python train.py --d_model=320 --experts_per_token=2 --activation="swiglu" --moe_layers=[0, 1, 2, 3, 4, 5, 6, 7, 8, 9] --normalize_top_k=false --routed_scale=1.0 --init_std_router=0.0336 --vocab_size=9403 --norm="rmsnorm" --tie_embeddings=false --lr=0.00305 --seq_len=512 --train_tokens=264700000 --steps=10995 --dataset="wikipedia_en"
Below are experts of layer 6 (counted from 0) of a mixture-of-experts language model. Rows are named gate (a neuron's input weights, with its number), up (a neuron's input weights, with its number), down (a neuron's output weights, with its number) and show model dimensions 80-159. Each number is 500 + 40 x the weight over its row's rms, rounded and kept within 0 to 999. Numbers have three digits each.
Before each expert's rows: a language model's description of what the expert responds to. This comes from a sample of Wikipedia text that the model never trained on.

# expert 17
Description: Proper-name fragments. Capital or inner pieces of uncommon proper names and taxonomic terms, such as surnames, place names and species epithets like Mor-chiladze, Mont-ana.
gate2:525506572516497462524522458512530533510470547495478524474453573515502448498565492521458520562562471480595554481474478500432448532512471488485448482501572472504485511487530505560464491481497520539502526455506497542436460484494527544581454496
up2:463477451433493492466503462503486435477529531476487457519575465455480515517484561519480504440522608529515441505502460519601564530498541483477497503492498509481503493523443494450485556531540481434478468503467511469515573533476465482438524521
down2:469472501441495564461521560502491540528486490491517549566487533493506421486589546526604441530532534544499485458439483518459454486571517533525443531502506530497572525467447497546528570516459489435570557497476534461461454472507463552496525460
gate3:401560504539455548482463482487501505517537479543523450471474524471496477484546461477525497532438495473545511515550499564442510523455494521496472544433520476495531516474440505483438559418460540514440492529496523550509548487474522422565575491
up3:389593533518486566462468491457524482496483496559493469496523531457473451449520462471554485533427481492559481520533469577486516546518527560492447530463517471523502472483455485495440589488472546491452528513503559547466558520494525428569566534
down3:502510491495508484483579556462538444591533511488435516438479494531427485447443477562523491502513434439505488517506460532621405484478461544499474502442490474520518460571471429514568524448537583525502505568476543566473529495471520604503437515
gate4:456505484503502604493554517440520528497473482525510443442446542488569477490429474463547516506486515518495521520454512560451499490534541461523534468489545544607509517496511441505491501481509536465517571516513549490515466499492481511525474541
up4:480498490493516571467517506503481529494464493490509486502413503542536457472455529459561529513453501552491516531504436543465539472528587481543520445550526582601545553553530465509506496468533551508505553506479535492499473508476492515507490504
down4:540503527495507455466548482524518544555537494361401526524490490486473462509557505482526535510466425449503516507584480455463514514510474455470553474479539501583532476523477505520509485466530528485441465537501514503469526500516462502535506534
gate5:490522467506460545444487519468426495501467490424481481491492541428470450497540510547558552497491548451446528519500414445488512579452574420530425573436499483534498521523486459560486484482468538480458566471507542516499561439462445567494517469
up5:536514495483493470569509467516555503546507508597485498462434451537519508481468458496485450509497446450488457476513544524522476502464502537541547454544501518448458569433532519501495485465500479572521437551493460496498516567556541444539470552
down5:493540473514540470550536487503500504465554469524409568496423459501437520508535335479489510516547463433559503517539499475498479537468501442520499472504485537434530520557520490497563516457484515480513507483443507537455460528477538513546489526
gate6:482549542472525531527535510504472505475563538516542530514502497474494432550507602453585487485411498499560475455515489498524469481507510514465498534490479479496502550436549604483470513514471556559457500492489511503550544460516444523500427469
up6:496542528485489528532533499565461543484520527524550525502505523474534440528530543437558482483411469472574498442515528499511513489503486481422457536511501514526500552528507609429448523579478511542455475490467454508531538397467451558523438473
down6:575507528423518529461433521482450450507531478478498540559530515509503472575529511451471469367512508506525493534468483517476513555590525526558525467488546458528516532480496522523473453570495477496485547485546481477539511568461481456517439512
gate7:516485569468492486475553568503510564476496485527509411464527518438493460536501519474444504506527552545446512552481499538511455522512478534545549471503507414514503502503521495479495417534484506477572513515481465424607472411530485506526499457
up7:469493544459507460462561555483509517551522491534478471458558501510524454567492514533421471538490583531445456516472523539476504555502483550574544456502509459539466473489508505474499460551435508517550476484455477429559493403508480500497495511
down7:477526539478413500496533501539462473433509549484510449493540594525507449504479528573513569493572497546551538558517488570472483473545504466507475499500506475478480520439577472476495537522514462488453552474522536571521536482528529519451464539
gate8:483502496475451585459484533500478534509492464547493474511538468504551458463489485504445465554496435512454517465477508441484562488545536444492583481438478498544413501410479507423407525506473596528562542511490470440485448400480469520513546516
up8:478519535481540465548487472480483439512530487481479460480389553493454481578491512463535512474449503471593487488503577510549450447515473541513557545492503445517556554555523495560564456560536504500424550515485525525506498516499464600496477476
down8:596427485423467489479452461498445533534526505585449576549451375450485492525481592481513541576493537493524459546488505470504562496462534447570492496485489539519560555454509472500464494513529543524515522539564508501504455555542480458552520544
gate9:504488491519507481499520478536571448553486523481433500451448467488439465569528504486522521475510539469489497493497415485516571540431535469555539508472522505539507551469497454519446494512522502494477527486468407567487606526467514526510501519
up9:486568455514523446493437468506535519417487456507449529473476468493481467566476520465483530527530547506535466448562488453492539540469529531463489489502571475528509507487526521481494498504526538562452529510521440584519574587499488453507465527
down9:518445406496487491484473477519495491495541529492465464503522460513451542476469498483513500558576514495571551497551509419564482496556539469488534421577514506499569499500507527506516498493523416488573489494520458515459460504494466428445531484

# expert 5
Description: Hyphens, apostrophes, prefixes. Hyphens, slashes and possessive apostrophes inside names and compounds, as in Chevrolet's or Louis-Hébert, plus prefixes like non, multi, semi, anti, and Women/Men before 's.
gate2:436523489522464488502546560503524458530514488508579486491543498539472540441514467483507464533445388477558566599559477535484534547525481574507533422507492457550494500481472411533455548477536491489526471498503495549529502485544448524486499489
up2:479481487502566545482485423595531534491484512495476534564543545497474522457480466529576554475519564472479457471435460440567513455457531450452471530515507516455519489448492495476554510525435561550510467555526533520555482495509536495488482503
down2:506459519476510538575555530467461522506565567519517497472568502502493436458483551476546521515491497511520516511502562504455571493475497497504467508436503456508467504472593482520473453473492554519477482529474451477489562496548508449499462458
gate3:518448464443471511517551548503523468477424421550517498551498483537536447483553513427476531482489489558482542488521487577541487506493447496480563491510509573464466511437500475483492451460491500465494459496473508474469525522470471542483481590
up3:487473519422416579525491515570510515507458470544518482547509504522497439502589538412475519437498512523474415468542505550517509542437402520501563468511491541503442509470498443511470530466489485410563432515495492463516504534451505532486505532
down3:443521495519570502483466511456515522492541485457506527509447414457521523490518523529524508559479450479524489459454489509492552566505484398467494522500526447461474491458460485541488521462592510468467555490494468492472519451534556529562512577
gate4:512501482491537509450494550505573485516514564538483474450522467470542525508519542500561512581443489505524414502490537409466524414514501443513486463546580557542484468458485461524450502493532471471482460496520557517520553486537535498536431432
up4:485456505506500541433559550474507473454540609529503472572497497459510477504511470474569439559515526511448450412500481518469510502516514508516498432551484518494499557484464486539481480460540467551455438550615527525468506513556567504460506504
down4:474529520533504543482542518503500550546501567552453496527496545474608526531458521450529454502565484502494461491470417512475469540469494525482460528542597442481503489539529525449508504515475425511522468498474540441511411556486469541510478503
gate5:483502517485512504493491488529509519494473492567603432528406491497514406505435540560454457438443479428493470509541536440460549524495498481485426521501492510515548525528535490513481540574483508496484465434493487437566472542508473575499478462
up5:499508553497524558518515488489491523489484473570602418492447494487514452516426504550484490514449441455524495507544575470454537518529488483450429513531465500511577516522538494519508540579461482483456463451473514440588471489503516591512431502
down5:495517513463566558571539526544514371510407476431475496480528501460442547471408487497438565446452528475461530479441423566480496419509485505468477474566463483470455504514511523548520495478526486477450539558449500539551498487493516515464459506
gate6:513539450557511545537489468430486517562466497505545455512502453489491471548525476533584519495474546453471503438486498476574551516456498483492502457525528486473529539482483572448398455463539482488427523510493513575468442473522431521483348504
up6:512523475563527503524508479490468517575475451482507480505485471531508486573517491540598511451450518414489541465519512481563518482468501515491518485530548487496540543489499579452408483487545470461416481528458505569469459500505455477499394520
down6:516461556491484510517465500506511554515487493519492450533538525530478479553511465490531502476445463597495453522490546425458497442497523466461486475534605438481494514562517510562498471458509486511515459490461528450509451484509515529437534570
gate7:486605487553515523403515475447472517507581463520436564443513509510511510457472490543503488541472474498524543506559523439425454506563490514560484513559521472516374454492543567485481514469483549504475531550523460481470457419456501443538483483
up7:502590509523516546397554545508474507551590472530421497514540489463492534483495488510481491573533514492505599454512491492439497488522455490528501508585544479499472459503502517519441495448477514494501505534508523509478484477494497422493523520
down7:516514485558506437487512541533544427567460483492471540520459522508521523456378401484522452500479458487487457479510491472441510546474468574483442464515532522489561489419550521502528496486510520492531476535437490535519489498567532434447530516
gate8:459464498493463500535487470528425464490442541498479498502469566484433546513547479499546525482448509499536444483540467504538525450466543487588438478472526552561444556506495501468461476473539536576497433495520487481498470468505456520450566450
up8:486513503479526514521560543488569557496546492503516524506552424536560493484435533541457451485550489498488508533438513477484487515502447518441605499516489452457532495494511527566551517504460442448478619532469513525493454527515522462557437480
down8:508536486504497489471420535529514500560521504501484484470590475501529464496527498521521484506480491455524512480441518538510522496486568521473475545419509546537459511557436546508527506519449554525510482448551464466473552541518459521466490613
gate9:516449534521505439544570459583531524536547528571557440487492609455513447481479580497474454481497548519516499466479534536552522444528501508457524466479527491524460502488467551427493488529414520490474539541511492503549466490502474466519464469
up9:505523449533500535481447547427445506452460486443472562493475412511460590559538419496544551502487478481522517525475514491472470538498492506538501521535454523442585480517536440553504520497566482494538445463523488482488512530507533539508517504
down9:509443509451435539540486473458440486476475498499503557444494518545527561484508522541556490466582521519441499473520460524543503491536482479558499558550490516465519394526513513509524575441524453497531521437472476443507524512491434505558546493

# expert 30
Description: Latinate prefixes and stems. Word-initial prefixes or stems of Latin-derived words before endings like -tion or -ted, such as pro, con, restric(tions), struc(ture).
gate2:428535496607549492523447496516436546488499543578497504492550548544495476473511488538522503535518454500533567489525578527485535531523503513513488503461487485487516485483523506456519494518371590506475431554474531495436544449540511497521548497
up2:437491475604536499535447496531446515473514536575493497505553570512496490508492504542522481485530466530539520479511546516486500496528517521530527495516532485493511517499516494440519508501353572525476479576480527472453540433508528515498531503
down2:491445414542513509545438557453459458502487481497517548501503532570447481514545473506535480464507448526449479489550537487450552501541561464525460409545455476456539543523461512491513471503493463569450420574457489516543429540512494506576494532
gate3:500495418503530526479503551452598506487464518483494533558491561463512531484532437466580409526488535451504524461438536538503531506474522544473491537464516490510470515572444440493510514461521544473454432459414500489448494497540575510569546536
up3:530492372494479500500527527480539496486456503422500527544491520423525467520534466449531394459524517422525527456415530532511552581476528497517551469457484541496452520527424489493544516446507532518452432475461488479455490487517541520603497529
down3:455465472563462483501517480440484587499468540627523522536576479503495534532488479522437483469467409556473463509532576510547488528481481513528550508503449406483457539461463497560473490414536507466482512511478491486432464478506544558540505521
gate4:444504491414481533439507471499517496482520446542543513510504480509567377466478541479549486528535525529431498521518508551447459531471503512514421514493430413512527524473531468535506465470512446508437363431451539509457519490480507588537467528
up4:431488466462472527434478513511495460450452466516528506499478515523511399453502504465554551481548545531450485518569496521472492545476478551555427493536444430524492537474528454549487463438537465484512440493483533527437523478502506545523466512
down4:424429498518515498489512506475543544591440444510446507472537559420482524460497507453522538596471484521444469535498513466505518442467501461457557589553469444457491517563528451525519506445473429459496500489435495470505451478478471462480427489
gate5:449547448544498517389490507526512483494457470494413491522495592412487459471512424468468436486478465475471487477526507563508520479548491502520487508471544537539452466487534465509463549446513527532593524470516520530440495471473472541511531447
up5:556450551444498463610488476472513505488568520512570509464498411591502551521482591551527575526499528525543531502483478425519470509480540472466495499559456465496530512513481518513518432553495498467391483519496442482554509514515529460522455540
down5:551521556386532391466493436493478456476492501543518526562500456526551509449496543552448481507567543478477440527470535515567398430498509437540521506539563546436528491458472484499536479472458477421459539477446518505536502536499541538547545544
gate6:440529490500431457548550537480492481483544514444449509527455486509524468447547553478501553495473510468515521537510562498473554466474532497545512538553550495568512490564522484528436454488515476528550451522501467511473539422480508505559388488
up6:500489522471548482505439558488505508473511530496512513508428519438483491567555543565410498555561505528487484567516505500447468528519476443569491564474461451472474488475488515479523518491484472536508519515417524532490521555542505524552483532
down6:491519398431498527488512543463463486475484502447499507541532432518491516452472531547541465534534480535450494509454494525559537557492571465508548453485480439441541538534505468436470425489531506517455481430534424453501499486461477448563503475
gate7:501570506519496501480559536561483539536542501541512452503425506453464445544421450424503464491446493461478525481556591496502467440475534499517540435432483497534390483524470498479451450482477515524573505543569484487606540510545585490521543492
up7:495556451512508569463497472497439453502563528468482479493469532446450489485425494496523510520536476517470514519542535547483452512494535535562495450396500461516429506460578528482541476478499485511505486480549439516577506493497543452522521486
down7:448501398516490469515506489500521472467614437475543436488461503521480475467510462509536514534582457545466520505522554439460490507452503487519479503478546576526480504421573468469458455543450527530513470507540463484559472498528526434524519475
gate8:528512497479492494546483484465525532461535519480481556507468424490523564532465481529567553464489508493529504521500485485425515508535506487445464475507515534566427526520462534499525465490518430482523517523512474525449548477549434542447532471
up8:523488461460499485552470477433524534445529512489486556498442402508525572510471504500581534419474511470549515512513477491469499510517474533457480463514529554559450496504477538491512481495522447497513524528519453534444521481529437520405518463
down8:479482509475532578533458491546439575459559560480481424565560513504536470491493452509474567452473527479556534495549485588510447495447554567415467543526535467473527529485521511429438587473518487538486505516445580485461496550465491513481527546
gate9:529576558524492480452526505462480518516473420496478476409524456507468480531481422532563568517493508517495526553539477483530479508507473485553533509473453477552460464502537511558439522539551507571514452494480539536530493477495504531492532548
up9:530591549575485532446519580452476519518500434506509459377481485477484451527489439532568569534502531535499525528506485507519464536490522521597527494481489557541515463511540551595430513545542489559543472509508535545506519456514492486459513507
down9:560503457439455556482501495578554497577480480542489444539554489554538540522494545439477486471405470485498521424513486444530515562512462515500491546527540542551478460523563490567549448420475497480533491516457496543505550552446520516466508565

# expert 21
Description: Sentence ends, first names. Periods ending sentences before a new one starts, especially after quotes or parentheses, and given names before surnames, such as William, José, von.
gate2:508486533509503513463488541506463524474427536524516474508451481605437479463486464544547536477505490501445500479472475513490483554523501477508445516408601489513533460572504512467457469559441543550477514480441542530540478527481508562496497438
up2:493506437469479493543489479503505481520550465510491534513557544411579506519497528469448440508517497460538471567568524475486485446444501517490542458570445488502471530438502514555538554454568478441544476505535460470451551460557525417515482516
down2:518543502464542500532528540512462500507496542482464533456472503538561490460578485524523474500369533506504485504494562522484561493513465504547532528541549426526528538431472495470471452488479542509500496432517469502603455483518485479451559521
gate3:487490463474530489605550490541519516542509537454547532459513522485559565524570445455474508539480487482506475449535520520521448526510494498544483542488437482522505478451512522450429541498486458536488555555455523456486506495554448557490564488
up3:491489497506526521550535471564506538539468508480536567446530467493577566520503488526496515549454451489511480489494505468551489502534502484529483530507508493503453447413525517478470528534431453563485552523446431464547565483561400527516535495
down3:523493463524518476475443512482519447467538465482450515481436473489455510495529427526480521532593531514441467565529528517491514418421522512480467423536555582468472493553479521471479487472473501416581511488469478501437468476513512488480518504
gate4:557423494480492501492518554466466492479467514512514464485488493435515527502489414585480521534556432540584514544539526509485488449528503542477527571534595569513434499476521535515470488566527546504522530488492461477555477475533546523459474403
up4:509438502450513522488569583488531515466444520481494520450513521471464519541526441575423538548491508514520516531531530488501454469522478513501496510524581542508440527498519574555497429563515531498526510445530417475502512477553576528447494452
down4:479466477560563487488505500440545472484510494457492485494518449499473498530515466460560548459546484510458546525538498487549433518488526514457395456544506490530464447573461542519532508510490501546431454536445482507521496476546491567448503525
gate5:500485508516445505473507472472510501523397488421508511469527504481528511559524487544584453478523496454431505513468417469579447536443461458488481516553449503499530496545523470413449497484481452421459613505533490485493490441485523519508540527
up5:466505471486499490495451492493503538503530489561459509496489441499525473441479504434408476498495506513567473467529574538456544532546514542515485479427571482467472434459507551604529510496559480556540420544456478526506549601534501513502467479
down5:477544559461498486496420532517489528460582504502548442528471498422450387530476422507531487427495565435520499565563537496536501546544473495470469579526493455505506506521512422505547398508404470533555492498432537525500497434475486545493533514
gate6:523461488522560506514539493511552503439520509523572460485534444533493502426420448433431428543426499487474519490591505488453454532474538434528511530504507503509457445529501500452441485459488500580551496484448416492415469556460474490510517507
up6:558506522564491533486419491560564507473532517522577474476514470457481491434437509447456483488434480471531553483595543444416528469441537516516501535518512480529453480511528488431472461473464484552564467492465414525455528525452461497452506577
down6:510501534424477499538540493539418506531562495554498434508475562451469575428514529404510561480511513509464436488610524463536457470489589484493502470525520506530541488491554460524522446519523464521546546516392523509441470498519474492472517509
gate7:544495474524496480484541485481444498420491574471499480465553471487591583431478455508477462493517529528441506530519485521514473510559548558508468487530472505524509521435534550440512479477458536510558460445494481431560543480462429489525536414
up7:550537497476461534530546453483480497405509461476487463488541510512583561427534506503474467470503540509477459526507515519520477517541521510481493475524506570491486503435522490441521415451452545509502421493509494452540508479486426520543520446
down7:498534483547533490491529453442490510493475474504462513494468432503525500552483474521472449550476495582471460497514497496445502496524492517523556511500455542560546533498503551551541462511425494497595514487471494493535498460412483431501500457
gate8:478479439525436570589529521574491555493475517494496503483508552570586539481555501508523547490509509511522512555434474474506551530488547454437584514522463424521498438441493570513480476549512524517462519587510567505543560525458456457456558514
up8:588512479510443501523490514532505552518502462434437484499524505573567478506534502501572556467522542548500503529505466466516567385522560521541556430520462405502487486444476544485494480529436528429484481606533539521523529445483478374486542470
down8:560544490473550520510529531504491540414507515555528522458428562488512558476507500468537544498524502461473480524484501494447551549472514468555527490466511515480548493492528527513512510505471489483503451575435524534475507580450506506491513502
gate9:576504517458467522475543494474576497475476492458506528469514498422541537431517531519535463473480471525588505477501506537517513483521483473545462508520539492533515552511573529494488545483473558554454467473429530529535501559510501461495490511
up9:444590505458505484523517529463514612518537477425505435499489517557431522566458550415472550500530521460468538537473517467462433486470491472459505606530488434509551499533508458542479495455564445433543487493514464439520503490493526429456570503
down9:494499470496495494532539504500405468420494511462499458469499421466565480494501516510526433564509492530541481481486405440502514521468478450506429447511538452509476507547486525517504527424543534473517536506517542423493522446509479447498459495

# expert 26
Description: Dates and parentheses. Opening parentheses and month names in birth–death dates and time phrases, such as (November 15, 1872, in 2013, born, percentage brackets.
gate2:485526471539476509538541514523550552501474518489544590471594485485480431498464605550514455540535553534504474503512500455538451520487457473534509438514515553456421472475463491490439497472499485542485459452524519569512469471479559500580489435
up2:521521483467541482485508542498482481507452574520465431525449524510522567486561453459459547504456435434518521516432557519478523513511539502462490506483473439535525501576510511501503528531480487492527502538502454403488468502492474488417511564
down2:524488495481539476551541480420484448492505543472446548557451476524466482524512508529513463449470509537545477497483460535534517444456482589425516550520519566479594490485587503489456433567476470486552481487482510458516522512506488495523531506
gate3:512489483588497505509490469460486571584455541519441493548477536520504452471486504501510476598487591511531547505477518493510471518427455549495479538524543467491493485408449519455532569441427482520483480591478405587508522550509510458493442467
up3:468455537491568526515437482483482563572478504508534493524480570513483508498440533536504436544527542503560541513521552484513518448426489536487534511556524544498512551457514467534599550490454466461438501570536454550425479510555420494523487485
down3:485547512402504542536549502523563511485502502453463506551558454440466515555511555488448454475500598492540497491451457524483515450538480503529500557496485497446508539464480488506476486494457468472507492544511469490533437500537475565540493553
gate4:454571505569472459503526511451525539519532496497505443473543530577484569513424483578491538524500473547413425484411504541546487534551505494527455499521510476597458418534459557442430485472492425488493479516500504414482502524474454564502451513
up4:517542513577468385431525488451563528476525524475542539514519521592460589454491497494512521528508487567479449408432499496491523515466458511521456460474478441518467412482484518430546563513521465462546529473469499444464529504476456555452448518
down4:493490445579590524450512461451506478488446544487534540497583484522498512561469462498523519469525491491466546552553584523495490517521598528535524477506520512438479520498495543518527542476567512504468595487518589511461580499530528492512531488
gate5:505539507524518485535503546504489546482552498483485485488517528592448516443538511443490500453507468603526549482554499555455477505443529456496493448469548497483486577493479513473485504462481466474465545497532519501538485440592454498510535559
up5:478469490525488499460488482504499444525467499509506525497464488389527455544468525540537520526511510415465461486443508470547500483543461517522509553540444524493521432502515508528496503507524537550531470525495520507480484580421548502464428448
down5:509538545484505509513477471480517517429492547502545466545510536451435511568428510468536563490601503465439515517571521490456545498500537523470485518488527467520506483594537488477564494507488530549460478544538556550460484519515557525465511448
gate6:550526471489541446572467461503436491470493517495512497524467444541452499462504520572486542542493513449450512514479527435450526541487472479497493516423519532536382476474457539483538455482443490528446504529506400564541551591504509479495391519
up6:511457530522476567458474528461568544560487456540503516464542521384567452511472483477526469460560496475545465501536461529502464446547530508505485543538508465479559482574520467512449523472500476492471493473487545436436509433467514499533568477
down6:519484422523519514547574549545476509504497452490503451520497466491448526502483493500456479448497478451471553496429553453514532497574450493420487459467529515476560498455449524593454469516471517474543529454551445488557552480480609529493473530
gate7:487527513482470494466484487522503479474489524498527502518446504516403438441506529545497523468477470465474500450409490522488556551441470542519476519466563480484475524491451512484493533496443602450503476433453501527440563476478530557531461429
up7:476502457541528486477501546492504504495530485508432448473568503491542550539527495425514453505505533532556499566581465479532461448566516459508508493533459503511522429493570489518487497542551382498526516539506512457547428517519513468444544518
down7:422467446493430530480523445487523505502539504521493404572525453527437477426520551520531420474520541481501498459504583451449597514493503495592476515519521548535494496517512497525474452479474457496510483598506503503584492466556518488459495557
gate8:523542484502500510489482479526490479476500510520525493478445532489425484520503470591420537496485447515495565508566589534469465482544528466498527585462476478521542522485450527476431528554476532516452463496505491504479442444507408460478503527
up8:466478488470483536432509500525509515592529521519467518445509570484485498538505475568537447525504555467494535505578513459453476499492516451478441502551511496483479526554461446497491543489503509450477535591458520479544462509510494490435474566
down8:521575471504498478526536516487516460474450532509459528534455459461532453509544471510509566468524545538538507560519535484502518543456532558538450536592488497479540427450524521492484492461496502539430485510509491482478509474543522445542474435
gate9:456489520530467510493497587530517483471522500489502493451477518462471495487510482509474444560431581495503497472466468494542506555496553550472475446477453504520483484436511561453509518476475477414494568495513506542550456461515509569495446533
up9:473516511469457509437492562571439537446502444509507448574565514436520541515521569455501460470443523517528439531552502444490554499524559525461484483510514521519486563508508533413561464493464528472508521504454462518518508491425462449445555440
down9:453498566562463559511619499458490501530524449551476447502491550490504519517497550459442522530503553517476534452537513495494535524520492476506545478534556560543512473534484531528458515447531536460496500510528531486547475526485528501406593480

# expert 3
Description: Word stems before suffixes. Opening stem of an ordinary English word awaiting an inflection or suffix, often after the, such as rout(es), remov(ed), min(orities), writ(ing).
gate2:475482484534410486508541492478544586463509523498422517574463479545544455505484534484466515494567543475517506517544515446516532513561522552525506500498430446502512560442521475462493475465494547457515481510477460513492485529525545464411475588
up2:576448510515464526501454555540562508468523466490475438534447478493537531550487532494533567533487506471554477559461531448461593535542524529512446491524472451556554508484490564526480489532513566523496417538511462444490512512485474474499452494
down2:528515493513496471437450518532447511510466494437509491506459509496508503472495558591518527482461486463539521460519537568505527476509517506508482476538519512508506444506535517500563461537434545585520439526487532495494483505464513498387502500
gate3:502500550495453522512467545474483505508463581606522463477526522488510488478574569550507556452547475496549526508580424476571526475550525453566530554539459579458504479456475530430525506448463506534512507491524502457575446538461524587471542467
up3:424485502526555458480534474523469502525515454487492471510510457568467448534468552534493537448463538567423523518481484501457521510566482526494489544448501457493457501466542455529549488600532514478464567444497532571521527531514485432487438541
down3:481526501493548478521516496517510428483485548407593511496517512491481550471495505502512505555497541541469532439440462538497449491485562525581494517450483445549495487409551499475430497554488480537442493518495485565525561550469584426526510543
gate4:488507534545399506494584482520516465456482492453496456522524457493445514482464448457544501479409479507495548472506535501476510602409462553465524523526529507528490496596470496435450508467545534482487551515386446515481530473520581535553522483
up4:488499560556422491500588478511503446482468474457517495527563451457467510493513481425531457512389492531521542504501568472508540617391481545498534527499565497537524505569442489426438531508528510473474567480389438475522515442510548528563483478
down4:343457514585559520512505505522461548483501513522533517482536500531459529472436521551556526419472565517507471412520500567526503502411460485547560468477470466525483509628449432450546485457519544451546483490431619474519484524501524539498498593
gate5:531478462547450430491507487488431500486476503455484528516529460501497483493516476485502550550459416426427455507525457459431572507459497441553508523507494484499501474532481510542508492494461496477480557426451503437472534391466510503491478496
up5:455435484515469482493506457455496518452467515551526581414535551471459497524436517450552575501497501520562525496511490560417489475448550422506501462513455461474513528567510453454511467482548485485470539492535556547472553524531544545531449447
down5:474526477484512567510553536455457497498518376509527548494570476465484453539539469498508540501545500525535499474481539512444534508536473490520412451470428536471551537463560523434452496486521517521428502517489507469584526452501511480559531487
gate6:544481488577497534471506511470532526516507456419438556530521574488535525522485445466555475464508519446512465490539494593504478494515529506518554527421549532483479596521559487461526439505499479541473454485443501567430541424510495482541519467
up6:536577466526486515496495514487523483464466389457444593475480506448493494495481477398489467506527516475539507464533558569526479459527533480568522513436521533488517523528488451521533480502533477546511442461436490544398541439474534466584555533
down6:531523487553534484532431525482528513480483562492540564425525584530488487536465462423505475480490478474432455459540520468476517423469503617428488511486481433464527487508507511519507492471443452397502516531468529510521586490474436575541500506
gate7:424491520535553519475497522500500479443507455483533552492539462517547422506486493523565532502369480527488444476535494538552556510367530535451514557480468510484493479489480446475477498493476556493483477492495529544474475503559541452512486489
up7:554501473463461480535495509503508513524482547492477483526490572520462596517473527449421481523604519439502520527499513447425432503629490429552473435492532447522529504452532590530472475492540466503477530516528470493557537500466459508529499508
down7:548539518581418441506484470507553474515581464520404536524456518520549427481492521448474448457520493525540458516473454472490479496536522455463468484533503511522522536560498490520483436503452471446524508507509494445430506487543427444433558539
gate8:503469489542393554559506455519493529505454477541480541571528458479489484493552459518498516435577439436476511515494508515531453565478572509481516488474568599474480459542486534512507518492560508573391524508483493550508453467496497514497587543
up8:509538483443601465458506563475525454496539527436541488421499520532487533527430552483477481539398560594505471489515513460468518450530442484506461548539454388535551550417481494461439499516445507445602454452519453457529534496515495480477427461
down8:510479522554543497515425499487466532443530494470499468465461553529447416550506556521429547473497416528510517528496519492507498551519571435441444519449523500511507491574522565559462476507432555564550477552565461478548546551454544553480435457
gate9:517530456458461532511520470468481530455532492460535482479495524492588422435471468491498506427545450464402545476521567577523473562554548442501581540553488499553489510494537565497472464518506550569540516483564471422506502495493493554531429458
up9:495457539513515487503457489553543435533464523507518497521502502467458606578485566462496422521506569528563461500502439457493519491440491540461442428435485513435470518518489443513495550505532467446528525516399565550505535508495485466449544505
down9:532539535564516471461545488525477487494496497442502519499376495517533450525482500566520525475503504504555504481476460517491484449457488517486484555432508504503429509556474477460496562535540558512476477500454526524475549461475551452442483581